Weights of a small mixture-of-experts language model, trained from scratch on English Wikipedia: vocabulary 4096, 245M tokens.
Below are experts of layer 4 (counted from 0) of a mixture-of-experts language model. Rows are named router (the router's row for the expert), gate (a neuron's input weights, with its number), up (a neuron's input weights, with its number) and show model dimensions 0-95. Each number is 500 + 25 x the weight over its row's rms, rounded and kept within 0 to 999. Numbers have three digits each.
Before each expert's rows: a language model's description of what the expert responds to. This comes from a sample of Wikipedia text that the model never trained on.

# expert 53
Description: Games and media nouns. Nouns for games, series, films, television and sports, often in sports-season or entertainment text, such as game, series, footballer.
router:521493541485519498494518496507490499518510525532522527549547477517507507535519495486450514524507489486539520507527487503494519463495504472552505526525509510494479541505487473532526542507520530446500525514458540443497550500496504532505542521512528544480479493507515546518469520505528496494
gate0:523558526448518498492501525479478486524492495494530545505523505475513483536453467506498511515532497477518489537509441501482489473551526532497493517497516522501512518497481482518455476515517467486481489489454518474506519499493515515530527524507553510488504517481557534529465491543541511487
up0:471464460543477505532518479494487521499471483496451468510490498534519555474525492491498497515503465520497520495521505494545498498471494452525510501514498503516508467525486509465529525506511520529449471557553493499506498473490488517490456504522487495512483522519458493476511522526428506462
gate1:493476497481494504527509518507489468546494497500530534549539500521471492491472519480511466495505555473550494508490493487449495450511467498519486530520518489484496496448496497507517491470558491515468518505528443522491495491474543499472510511493491513504534546512498493503540503510466520565
up1:518502506504513501475466502500540490479509510535455482506461521493476463479464521523521499512487470522493484546493498506538513522450513483467517482484488543480568492515506531505471500531459516486524480514503524522504535505503472529566454451530514507478460481487478522489467503494531508492
gate2:446555497515517492501449532499512497522502533468553479450481484496477493491516515477471496479509511517512505470536503502506532524507460547488446503510521512533497448462511496499419491475467486495492524506497486478492524509513534533499475530501528496533530486510499483483487471494509479481
up2:454500482468511491486479509511496492502534457516493483516502502513560488514517517562478501507500494515521509499480503494518446463500498484493493467509532520509490495500512475524467471519579475460506453506474494463477543497490520527458509484511472518453495477497548465513513533504470480465
gate3:502487502493500501533438460488473534487479455540502469435499500524522531472502476501468477472507488465443506505524478495532527552494516528464501481495476469527497511500455469514469495499482487496535528513534528476528488512547488474494526522510478487520507536505486512508474463485490513489
up3:535484501483529487528489495567460518477471493511513538460547480518506551488515476473462506519520470505461543546521492479485524506500513535522512510489471494527488524517506493504509536492520498499563538495513517480522530504541481475500516544525466487524486541504487477492496465474530491510
gate4:513503512470496516501490519457501541504485431480496498485487485531508496474503481509486505476479487467465526450488490541514502492472534471519543504489493470529515482489507515496468496476423490536468510508487512534522498514527505535467530521508468508493511508467461517496490489458430537507
up4:485503531483503510487480475463480535494498479481509483459443526541477493489531501475543496470470521465496501481490519538526464510484470497475524524467477489488534475473527504524469469540485477526485512453483503521484443520514509489492486502479481532518473505464481538497554511505506556491
gate5:471494497513513537489533475524489482489488524524511481533535491506528506513530512510486541544481466494473475472556494469481496498528496491519491514486475458504508524547449523551501488510508457531460503490492527477517481476474500525487557507508485483502467548477446491498491459497502467471
up5:479494506472484532525490513532489525495501488464545476506457508434514510504486510472516463500527455483525513523505472461475506474497525474457462499501521487503471461502517515486508537512466522499471482492458514496497488465462455472522487536498529482513500475467506478446508464497484554508
gate6:494552493506507493506511501506536493509482488477482463533475481483502508490485487468498478488494533510529518485491471504538501516511541513482516460464513506508516512527543477549526504550457482473523521491549535489511481466531516509518515513431495531523464509496557467528488471486515530458
up6:523465485466477499460511490481520508506504535532488540465501492509485500454538533528503463491467461515481496533469536499460498475524481458506505503487466466509485499538501506479485491503527487565490463499476464509502535518505463496478494463510483453471565496528506493498538492507475482507
gate7:484514514457497502440509515472479514479541513516520541518540496484534447496539550505523533489503480455497490527472469522523540466518440503528545495476536490480486470533474493492522479544503478471497504475474515481512526507512501492512478503480473512527549515518481479506504510523492490516
up7:535490500454501486495527511487487525488537510517517509483539480493534477487537528503454497498478504461506481537499508493512541452489450472537510492472522476527431499538518501500534500501497522479474498478502512507478529487491488485565460499480514479537551503524488529506520519469481476537
gate8:527468481511529466511485472478501490508488510496507528546514526484533509537486518496483499494479537484457520489485483468531523511527465520502502521503495474453437519534515477532507481523477500527522493507482490515499493526437480497532521510514514490508557492498514507554519462473556455471
up8:473483537507473502459461503514496545466518487468502510467519502498466492493510506513506560456490499505507521500496527514458517529501509493525485494504501476495515528468540522497507556491488470494513514473556477533472433488514536491447510472443483506509466504463485492528503508494516507535
gate9:481464498506503573508492500509451561510507498475559556422514508482502530524518509479502490499492489490524478496508503474465474488501538485491495522511513492511492534503524474509517501474501487484480526502461494483542492497466511493492529495491502547505475486472523514504448487542554504507
up9:477479478500528515485478484514494552493532487494508536461503541489534537508520534512493509549466504510507483542474501495524502509496505484500501489514508464491484503489508486494537477539486528511479515450466499468531566476521457483520514501541516499478446460460559522533488481491509491497
gate10:536507473502476509524515477474497481483497555511505511536506523482526511518479477479471526548491547490517507460502530533474503509504506506487519501488551497482516481495515471486483482480508496477506476494496500485489567526472526471519522527540500512483500513523504502547520436432527441495
up10:543488442491490502508494489483500476515481490522462477526512506529496495505464497521497469505499490500501511482493546477528481517467515522486512493466441546465495471514464520509481451513496464464540482481451466505438530515464505537528490513483458473496508502517517509522509536488493458478
gate11:498547501489499511483484511494545517501527455495481518499448487520468488509439541479508501523530513475555496513502497533466489528481536504522489493532518515499529484493498447520477497521455493494513522505438522462465483519519556527491527522504519491477533531497502500477461475516498472481
up11:476494479509457563517486449494498526503464455470471479444520496483549539480506490484489534502525504505499528517552487484526495553514505492502509519500469467476529504502479527443467532471510483469466487496516497520483470484512479501500469477464462496481489527503495486493527517530493494532
gate12:495473463499483498469501500480466503503497503520498543419512488494495490505538519508513502481522558462503531455501485496503487462476492489479506558497475537472475525542532480519489515492530461503499520505506526492471503507506487465454496517470536544553476473473499499538484486481489519519
up12:475518507486438538517485494498482524520465495474498468516465496514516499466435513473505491489513509522507494479470495504514532583500508501491504472493526509487495510483445512475507493472523519532537509533481464527514497469516513578513502485500489502457502523532495467495477519517482485459
gate13:521487489499457490515510481522516488511499454536474514503492504532533454541469467514508493514508497480504535468497507490472465509498518505468536489553493551462549519517470487438489507537478458469517527510475506455498500487449516526478511502528511532487500505458511476527461497493489518510
up13:536474543489492467523487516496505511496527481478482521470498507512492499544556526503452509459460444500507498503496528519493543483477541462539526505494543506521449495512507531495523508534501514520510512469481524536508469500475467479493462477481511482494489500480456523459482478467512533516
gate14:524519538497468522504503493475531510484491498461514533514515450471520506526467509526493506500516533497521476505473512549491464501452498480458540470525511498502510497520513458446502472516465463475467503495474540515499514477560481535523517529525484489512549502488527485505476463523535483506
up14:538513451485478545522470496504503530519488461479506467474421512495500535443504505460489473496505511484480545496479494512519504472516488495516470486441464501499528465459493517529462508483511508485496485491482501542488473532478475498497489500471475500529504512514512511476494507485440538477
gate15:511459510497502501522554510491513485497520501509499555529498518511508494500509486471473500497522520479525482553519503458534508477548504472509491502524504535511478562486516512515520529472510484458454511437464490498510502492499532512499554517470513541491533489480507537534486510541505541531
up15:461487530499483493484479486491514521504496528495506486501473471489512546507519510485517504524482473521541498476467487511492540552474489478476458481502531455467500465466501502516527494510505563553473500530524540521458482484519470505509459521525518467501508517533470464463469519501495458477
gate16:482503506492522465514518467455532459504463504457498473506513491493503520542423490514492498507478476511486483510517485470535502465536492526503563519513517476488480502508480493512487495488478500468491454495480499486473517484514505496496510488479506458547493569569519487485495446507500494513
up16:487499472483515473488522503494517465515468528525490473506530518496493513502443455540484480525503488481467498534512481469512495470531486510470556530447487507514447487504500489528518497496508482495485494536500480484477524462479491521522530500502515486553501543589505484492533489489470513494
gate17:550509503510500466530493507517539508488504526538481511485547522492527467516503460532471494502489498490460529476496494493442497486511520543461520528500495531454508501518437472483493479504507511436514485469508517494513558500451476494518529500528462525505494490492491531514474506501524468470
up17:501507446471536515465464498491492497523522481497490444534520493472492500501462496446492508490491481522500467491496527494501487509476516481488523473455490496471492478513532476540456476544494481478519459521448500517508543504464523491521539509481466532467495478553534495519477478490524484477
gate18:533471521497509531505503529486510456499518502523497522529515537527491446509518493535479496533486485552451484510487496506544497491478524505492504495459500522505469509514515447537467490561534499483529441534501489481506541470492487514534536490515475467523502458550493485490518490488495500500
up18:561485515488541504485513488523507472537515522507505534490534505512502486536490499531479480480514480534480509515479537493538516481466498538498492513435539524468509543497521500527475471533557476487500496512494534478481531499540492494541524510500500495496493499553500488533485501461547460478
gate19:504474475498520478498485480519527501480537479501481508533499526510483482501456467527471494542487489574481531518466501531539495479514489524471513520455502473481494449478529467517487461534519476492518454472499499502496513472501495494540526482496442485481481509542521489475483490474548469489
up19:521498468487483471496521528533536474486512516523491504526528536526493469512479450530468500519445500502498517514480506539480510508503499550469511512483501461439481475500515479505495466524488494496580455499503492467496487478499503506510532474533442463500478500548514504496507474489519481483
gate20:498511522461516537529504537478490532482508472451547484507493482514468530509535515449494491514521510520550516520476472525481503509477546518488471450475526519513529491462484505557470487514481521480495508516474514483512540521512537492469554513503523490502479463470501519491471493462503504526
up20:480529495478529482457480540494461447481534499505513479447476488517501484524464529509464467478485457504532488477516496495507448479513486521484484546498514520540484471479533513539527480491479504524522526505503447465504512503476526517530484504499493502450491473495527492527479520470481471461
gate21:511451503500504486496511465511487450525476534571515491501519508529478499526494504511508463525508503472515500507520491476578497489496501539506512481475501492483512498505467515544488484521522441476506514492438498450475513489461463499507510478544502488489526489497494508551518476521514500455
up21:533445497490504510512504508535500441506502494555469474537500470523487492514508534472490514570497538492513506541520517486558485488538469507520503519493464485506488505485487494519515497531522464490492498509438482503481519491480494506490503503492496501493459494533506528558547455494515465504
gate22:529510532491521478491515491510540500484495505508516501499493519522477448539491487528512524462519494494523513538476469492487520439466470510518533497457491510495509503483507498536472488506496535461500467493504503504536504475443516550534519478563486509496482513539489544556489515498514447504
up22:503459494571501502471477483498499523536527477529512523518505495520474473489479508501513556488473467535498484516490498489519512491496486513520525491456485513525542503511504503529488484528496496460514481499480493494543481511452554549501472504521490481516461475564520537510492492513503430487
gate23:494542523507479509485476470489484518468521479529489501453555544509528510470511482527508506479506497493484509511517499504480501499568482534468505485500537452508472527527490465459437537467492499501516516482490485468553482519470535494514483505482522488503489462436507493528514503521489516513
up23:510515473535496459512501491507521502554506478452494459499446468471495495502503501482511503470495474517521509522487489507533460514468477512496523494467475517524547441465501507521494482527494536508469503522532533553457485500523469501519456502520504511517520511548496504490532498446474483470
gate24:504499483507526546514491444504552521477500517493530560517508478462532522481504504489501492515473507477507530517535479504507505498545467490494505494430497500472525542495511519552468531504473481467481471520468487499484465493528545505467516479486492472494531498551499508488521484460517528488
up24:495501491512483457482498552449484472507518524486473455512546486484474480486474519520457494498520521531486481464498548472500487501491516497498545515521502497513482478492478552478535475446493505498531479522529540503539537491488452485554485503542506494520503489481500507507505548509516464482
gate25:445529513463507497484497530454505517506511426475505496471498484495493503528492531482515486493527492466530506494515467539552429483500502481478463504504489470538520476489529462517504424500475466524502534518516525490475507510508523507477515511505507503490490501458533483518465497516490498483
up25:468508497457496473554487508482507463495520516487546509517520533486496508516459484518506478473501503517511465544412520461509498487509523551509489441491523505532429464481541494489493509536521511508502470468479489488504510489491518506525495500508486463500480478530519500515482487488524507530
gate26:493511520547502507497478449499502533521498472506505497523519523537517526499504489509540550475527530543532522503495471509494510519467471485488536525547512527502510505499468460458489510510483531496496504500517490487492482486507520538540486513539516510511499520494506536526464516532503421430
up26:493451504492465527515510464476472524504495466487514513501427513475479492483503481491522482525477515493508479516488480471484539481499469474523508471480491486512509496467475534534502525526526502469509503465523502555507446528462518478510509492504522506496480561549504480497524479486490554549
gate27:501484519500512505507515531499544502513523498513512521540536489419511520520497489491436476512478454482531511539455478497504546489488504502496467484503525506495448519504469522493523527529527524464487504489474483468493525471486531483515474490503504473488529464573503518470501494484503494466
up27:522487486479520506500499527473506529490532473526479532516539497443534552535454514525452469526460460574496517507473494493482514486492489543505494540465509489510498481528501513498481491512487530473497506493507524491533544471534510471545479502508489496515527518538540473486517505494518496485
gate28:515473488499501519474446464477504499512508492538497531490522507443495467514478535486524493521492494496490465549487502545487463547490515492513485461459495519493529488534512499501445478524509493527513517494515522498490470511525491486549496531488513466502555511524532498498494476460547450467
up28:498494438486484524498534490496512513481519524468551525504503549446499496500515492484518509478542532471531477512506521460492508489489509537539491497519489491546463501467540511469543481497541504491517549508476466521504464497477525468500516506474485502513540547518493469516506509497450524510
gate29:523484531478527512487519500504468536496555492507555544510536491493485499527560486494486535496469568489509514528494492485505493512478496482486478499547532531523516531532549512534474500500518480456477524490502499489507522518479550469478509526506520562516491467521500507501482504539494506498
up29:475502492564455472503491514514515498478461506491488472446467478531518529490473511496500518505515460481520481452502509534486499521520488520513484475492465463489484484490501512457524519487487541545505496523503483493461426487505509528502490502458491461471523561505479489499490538500476471507
gate30:492509485536503498578498489490533474526487513485519507480474478519510506517554463476492519531502518504486496532526494492471490483518508509514486477507484542495522513510458464496491484489529529419508472524500529456454505494452493482501524524491515524466476555528545512484476506494520485509
up30:464525485485501487459479480522507521470511519521466473561483522486501479479451539518540515475518469485511521456501490512518492506481450492501507529528476503469534484506521539514465510525500476541481517457469478526524493530477472511485464527479453504517516489473467467480535495527492501530
gate31:487554471536519477492471536461515509466489545496557497501514482491473544476526517486469502515498479512526491514529527466474526534501472495500458517546509492496515476458525502512478509512509535486496526514461495506486546513497510551499472526498501464522541510527508515554526477523472510518
up31:480528514453490481485494498527513548464497500522496456501527497488524498522511514495470496513475541463535497501492530530482492506485507503507479522510486489458476488478532488543447514506525501543490541502489490498495563488528523541482518485487486503508538496486523530532506473487431568498

# expert 31
Description: Past participles and verbs. Verb endings and participles after "was" or a prefix, e.g. published, founded, recogn-ised, insp-ired, den-ounced, often followed by by, as, to.
router:471457497541524490509502484488498481559470513530486498514494485508510524533475515478465495513488490519458529545509494496477542492456544537479475488475481517486473509506522474494525517488490421468507489501536504493450533498491479467506476495534523526487518535470476484515493472502526503549
gate0:473468505526541482511508529479473485528483488538509512532454535555461568530490518522477513511478531494535518556523499523481485509458521504521491501492454492507515515482511493505535487508472510514468471502527516492475494543459503499558476488497512484504494455485499523513493467515495520533
up0:483469530485538501473495558485514492533524509505473520458525527510510502479468514519506511507514530494465513471502482466556486488503453505488476467503491504477497531541473474525563507491482498539491544489490513461482525548481473509527511530481516479486515484447468520478462500507509533488
gate1:475463524544497461495509489497476502517490493529498523536504469500486562530519514463464499524497503513512473452510525515492478516477531513501515511472478454493470505512532476460542503493483531490497507503563518499466502474492481476479523504521503482552554526490504539515538533487494550503
up1:506485476497456531487502506535463506520499528493540487508501546518499476521470528535509464506497513534520500505479488491520519462492515467469531501515504507472487518507574481535482479489522521509540521499479465500484513488488480478457492484481541439464471519520479490520446527494502463542
gate2:502516503538515517523481498450504522543469508512484458528518551514510486500465479496485463486533456496418503510545521455510491489498489511470472465481522497535479498518502512523523490483509481464531485504526507482453511488511473524516503519508506481526446528502481523512507501483513539549
up2:456558504507500487444447516438468514508481539510466460517501528542495518513493514494516471496488495482445516504535546516496465488473483490482491486489480504496509480520488500541520488485499470444526486537519503472479539489505472514480517510521510487525508523514483528509497458508471530532
gate3:456526469526477507507487505494490475508548529494494522524489493544483512530523554496522504505453550537483501512511549466490476467515463495452495499509521528477533484483535499503504483472512485489518484529470536503477468537461491491505515488521478450496510461507524493511531472495437500512
up3:529467564481495462470512503485501523481504496476512478483532486474492470509475475483488483478528449478480491479479483508501500563508556486541515488511487513546493529485479507485485529512516487519493520498479465509510507494508520528458533551484515506478522500539493485438488444480520475470
gate4:485505493550451521524537477511498487498495526493539503515494520531497512488432521543518501482555476462506516503482495515468533487532503542505486505494505506492475524522506476478483509506513559516535503495463490457476485471490554506513474477468489460502475546472467477506454507516501510481
up4:479474540445516549511517489513494450531525539506498528551516477502510508507509474526478526492482494539476483522481497521512475508499498546472502496478544506517522547470502499523497507482506443470485566459528483484494501503476480496498512523519483485518513502503477453448523497469527476504
gate5:476504504484544516448484507489512467496480466515495502498494528491476488476513500502500525492505520508450488506484536557507475501488479552497529540545498517542472454470481468483517484487516473493496493528519461448491487486520484454537484486502512494545517502492484495512484417470516510502
up5:490511483525514491522498503492527470532474492512499467493515526515488507530469493490509516480532465506416498495528469505467518482490544521510482503559512531497480506536496499488520510452486463498503554505501479512460480471514486459524489528484502508494432473525481486516455492443489508512
gate6:451497477542473483512500456476537488501480465516499505496489516464519521518510509490535514523490474497488515534512526487446531516534453497496476479487518520498493516451448454484544541523514488487538462527475520470455503527507483496515490509492529473449522507472494479531524501519530508509
up6:543492459513525483521523480471529521510504471491470507458533478503523454466450503478507477489526498488511510516462556551461489512486462496492478519468511470511459526503499486498487495568482550476482481493475513520465478523498480508498497523516524455512474539488505484542497518488511487513
gate7:460463529540501541478512487489484500480484496516473449488483487494487520487516506509499488494488458497507492503501464503489455531469491479486514507501462498569504473483499465478494495534521524553470498503544533525531517565484477562466509483455515515509480484495533512498502482511495458509
up7:508533495487459454530485481522491545480530511485565489518539515458506525487513470504517450473473497521535490470465508495483544482512480508465513532483512466492520501488510526505487491487472474522522517504454462501482511475489465515509508491556463506449522498519527489490500490473476539475
gate8:492441469468480412456525523465537524505502565499473478490484461510461502495527513491508507511496487489440495501501490472486484501503523496492490495457509497508526505557500486523524504501487524491481538493492508539515515451501536494477508515513532479477466504520501482501472533498482467496
up8:499493489501513480486521510454538491508519555509503504500476472522467545521483473505467517528505489494462499511515499458500492465511566488524508485477455488535467466535537479527537528512461509492443490516502512542511511499512484490470547523518535500520471509503503445465494528503502488488
gate9:480472507521490470496510476491501480517488471492511460504494467464522513501527521454483558484513539516515515451501467496439516517470513490517506466505544522499504546518513491501492517478481505484498554506495503501483482487421503528548472508537518493522529511506507531540518499531471534494
up9:491548477481521489552491457486452478494520529517497474534506507572498503531504513493508508494494535505500479512522520514508475505536482515491451496492533525516555495534525506486539445487495478494530518500518521531486446530521523475501539525516474497486508520477501482496504474499504436507
gate10:513475484525503486554481472489481508473488481520478501543514519500505499470473505485537489469503502468486524478507491544495535499523512505506466529490504480493484499561455469474545513515510504516523502509516454438466510530523461547540475508454503466500494528496479480501514503536536522537
up10:545510480480519579502535492499483503511508529472512525518483443507487470545533427497514530505530506498512500456486496490511485485484484510470467498548501501517567526491497508474473486479470508534481507487502501498517515511509525497498505464534519499549503507522492511479538453501483485482
gate11:529538486498490514549505508489502479542490471493509527506471517532525527491442497482500485519528521436459509486514495511481510529480507456492467449486464500472457504532494482485496509534480467467478525478505470492474533484473513480521509525536549504499499522497492511546485498524515560488
up11:496536472490506522559502531479477505543475532494484544519497479560480575507482506512516488524497541489477511483504489480507482529491527518518515462515532537511493469526487460504539499495491511464510479520510484477474537475483542487520520521505528475503516521555510506515450501504509475527
gate12:483556522534546509519480524460526485503473507523478483491469496492479544512504498491470460512522506533483530503503527464515521489497498518455492528507531507535484465509463517492529514526526536462494470524496539556514483533491488487471504517493475478555515504503471489446531483514516485538
up12:538489507471486483488513444446518509479520481536501511501515531495471500499498471517538483438466461492491515468467504558473475539504487493511544483521438499507482518499532451483504514485489490521493535493496458504506475517480497534522506493463490536488501494504557470521498498466509494518
gate13:469503489490498512517465474492528553507547505474537486494474460465526504480501497518451514498439481526497532514524511474499519492498478487512455512502501488467530547515491512506475505522464452507546513514477462532505496520499498482535510511539498491449523530513501509502449474508449526510
up13:492550464458485516494557513499478448467455519495499535521523522514469526531498476478506466481490513488505467459507541531524492477522440528476538489482531495502492479486489499492513501519503503509445495501476516454479484494501518513505492480455504505541483478471481493469516526493533503454
gate14:477477557490491499556484474496543521531508464524486486486499494448522467528488545473492499495452489487476528506515512455495540492496520497526475482492487492493490543515522498510453505512524477519521495486534524445485518498505517477506500521522525509469541516476486487532510489532549470452
up14:512460508491527520477513508547446513505469519469502535518461502498494508486490494534492524527553498489515508498524451512482485503495530523522497483509501495533504467481458513511580496486492499497483518498487490536492505500508499506533511468490493485529503493480461516456513547488429489565
gate15:519527488498494516481520511460473521508516507519489446481508478490513524507474478462520538471475507561488498520530496464491515465478542532465450459479503545472501487490505517502514513467490494512521512500514462477495519499497463481538525482463477519463502536487456450496510486523524513551
up15:468507497479498512498484519547494475486498494481525550500504502517471476493535521543522483494518478427532478476488532507520465511510445454499511551508509493494539507547502489526485471519516486485476490496462520503502468477451536528460495506513501470517482478521518509512487494464483528447
gate16:520515523488462519488515500515475499500486478506523487483498543500504474539519511519530496493493559453493519482527519527508511506465539526535508492508519524499451515487505477511483507528542497442483535476505493534457472477451509522471491518513458561536489510485463533531541507518518487486
up16:505488499503504457516515520503483488484523500493495516528484485496487461482527499468503490456457508553449521526453482502511539488462498529539467516519510535497524496483520475445451512513512523510474484484477503523496498461522471540485529441509457539490538462495488485463520503498500505473
gate17:556502499522508549509561530462554475541492479496524514466497526502507492497482546480486497462542507519528520493502505529553500515496480509532493507495513500471527503529511508481477514491470509500525460461485483503508503494474518475538484468483527525523536497515514494541482564490540522498
up17:459537495448483480473492463539517520500516522491498506488516484525473524508536471507491480554472489498518445504470524479443499507521510488492518483504471481525497466518518483531522464527509483515521549507519521524469484489534515531470532532524468495461460479495494501464522464496494471463
gate18:496441514495476539493506524534492470519494520477494521500466485442506544508511465482546509501499485493505486524480511455501510495502497485548446434533500509508516548558511506467533473506472483501474483461516515496492496495528529513527501496480491462498481480462499518483507530488451501514
up18:488538476520539467529493462483484521498511497532478537520521505523511502485501523509470492540548516498530502514508524533505466504502503516494516521478524478508548466444470503491466539526524548475530490486503473474513542499520471518480481525508535486475541515523525458494517457506534458479
gate19:463522441465444497477503499503484517494450499490515487493498489456474487496488497479528535531475518474488506507536519569524498475465494523491469481470469494519553482526475561506527545481502519506490511503534504484477514499489495483526506462487530503506482533475508456484473473472498479501
up19:440519456525473458501477516494499491465487527529525484482515460474469481492513513497532518532467468466481498498528564536495513487471496502497463487493470488502551482487495523477520550459458491523487460479494508520484537525527494543476492476528493503491506519483502475465481483484469507515
gate20:480491510469531487514487456482437523497513498532490519511477494525483521513488500513524443474489527524478542493478527537485488523490538538492503482497513472502485481498491450499513484495494479517503510479541441487480472478501480496505473458536459537522474526469474485519549457502538517530
up20:513504490515476537484513545511543489476479508507507479505509467455519468485533505474479534515504476480512468468523456492513502528490451485513493503524498520516502524517512546508477509481515537493491506537442525496501533521491534499483514546461527474466511482493503518486458573523468505458
gate21:557480529485494538515579523515510442522481516516520464484493473499511507519485508466498484468515537536492480461462514509520508500503521511487488515493524531497455518499508518474506511476500480486484467462420512492525532529456511501510488498490495533484523510518499471533465539509497505500
up21:444512463475518502512475448485524525485503474459482520524457498510509493472491479501493514539497439449510513511515481501508493497514492476539515478485483453472535530500520504496487482505517526515484528528546507497467490473526480480501518496469504513505477479455528504473566443497478516479
gate22:483496499490472513510474524441529484517520458545513538471512515503433496508511514481470494493496524531495515541491520487561490497446455503469521527503536515520490468446481506493514473500517485535494438552504478508507515524518496498546519495503492492485525493509489514506493500470520477468
up22:484484526505459524527475475473475496527502501494532538563484523499499526532480484481438509507476492541479482506501534485504510510475509483496506474488558522515493508480513538476542469479500435499473499530530477484451513486512474498525482510525459500457523518522475514501483506448486491507
gate23:453540487524479475510494471497489496475515535521550511492499534469519528510500480493504501508485514521542470493482508526502533478505442468513470542458467476455486469520488527540446473504524458498529469525477453486482506501489510488511450500503482511467491497495522468452511493498518510474
up23:524498485486491534492498514472553501466487463488479461492531487480515461484555532489504488489487448491446491477509474506500449519490520518489546448525515512492518491504511510437501485496456480552522514486519529518514479529510487535501527493483492512513492507486503522540521495466467459479
gate24:505477528495503485507478492455518503534497520466539494484526489517476510524474485528481498505486452483502502526454506492516494496479519515478516501467492464513459537471516538522519436491443460505495466498523503477478497524441447509496578479515485476505526496514491494461511512496487481507
up24:490474529491486479504480484453523499528511506463495491495540523491512517513484473532481505532495440499503523545510525470537488522467540485473519502466483453537467512512524503533515461481455466480490464510549524483477508529476459480508540485523543476485538496478498514487506527504525509521
gate25:505507500506501485483536489494476543499481470464541470544495540522517551496495525515492467513496500502482468516487509487490473492472500540509544506494452475476463520506482470521545524495505484504507488514530494493465459488507529497484488525550500490515497508454532495447489461471513431538
up25:511509474507479501476488513496533510504490525513500523438508488475494543509477526503544494514524468478544491512464461480466511476551517492493495489451522512498503468518476464506506503522495507515509509471454530509519485543509452482537500491436479522478496464491477506485517580492510484497
gate26:534542476465531526468539467482509512479512499463495423481516469503454483510485475549488490483470508525474498510456464461529501517487517514504484497513469471515475489486483490548508472484505486512508483508521519550487532525522489533529514490468494532547486508501498502488468509493460526520
up26:513514515472539495540455497478476460508462512512524516521530520508515534458525497469538469480526534547453497495498515493537457494515509515486484501520548501507494511528485475523529531526492486482535510518478472495501473534468526517528515534493495506490453538533524470519506507514533450490
gate27:501500513497510506471498507509557506528525498465512521489521484530504481474544540508492489528453492467492522474495513529487482488525518479513456504510437468501539511527563503525510520459433479469476509487490509505518540456482503468500485515502508524498482501524531520461466522509482484539
up27:497490531548490494499490476481556501550498513461502539480529504511470514505525556512475502504488487499502519480470476542452495508485529484519506504539509457490520507488534493474491513466419515473489487500491514508456560476516486509504473468536491480504512484503548502495504511526523512535
gate28:497470486486531467438516513519560507489490454524502523509514526490504499518457496480472490533484520505469490503446517505516452515505549477502531504463505491476493483497540487498581530465488520493503511487499503509494513429520493504526486502514513482495485519506505459487478459499518477530
up28:516500492499485527452506491500459546497497526518483464541512497553475500529468493515511467532480466494455546530513537540529546505522489490497485492481456503521504565505490507541496516516487488508483517486521500509472464495510533521475531496478490495502486493486433499450512461512494504514
gate29:498488488504557500477488518472562488524522503501514509533495509501510512477518503484490525525469542501483513471563491469480490476494486479466499512511510527461531459485503484491511483462513518485486438506520517536558495513439535490492510475540459522471463480502486507540498526512489492520
up29:501521470518473507515480522541488493500528528479514494536490526523503521495485555537479494463442514479480470533500486527523510480484496516480506468499525487472506512461526479503519480482512474512519463464562522465454548506466508514487517491506516460459454490497482491513459507486481546520
gate30:540489454513557519445472531484487483516459512548475502524506504469480537443489487548508538519518527501493519520502489466511508523500504499506502485479501554524493494464523508482505497478518550478518508489525467514508504494505573518486483507518481464470483518488460489536486509512473504486
up30:486472494498464505491485516516533499474529484511520438419496473498503506485524472519520529498486536517508481513506510469516513475543503461497489490540467502477495536490489507512488494517505487538536532528500473445521488506498443483480503460479511525486558466529489501546478505526499505473
gate31:467486512509534493552507478522484502535468510510492503508481526521499483546495456461473524502512500525509498521478472523475489517493524510510525458483494539466471495459533487439508529525496466480499513472541479525483495471515524485517482545478445469462563520501503496487510510502541489512
up31:482461502509478501470491490519543527483490491545511456509561493485502462473531515530500548487515520480505480498537491477519487508516519504510499534535457525517511566510501567499498511472516534479520503529513501510505486476508499477487476513502543533494508481480544559539492522466497514505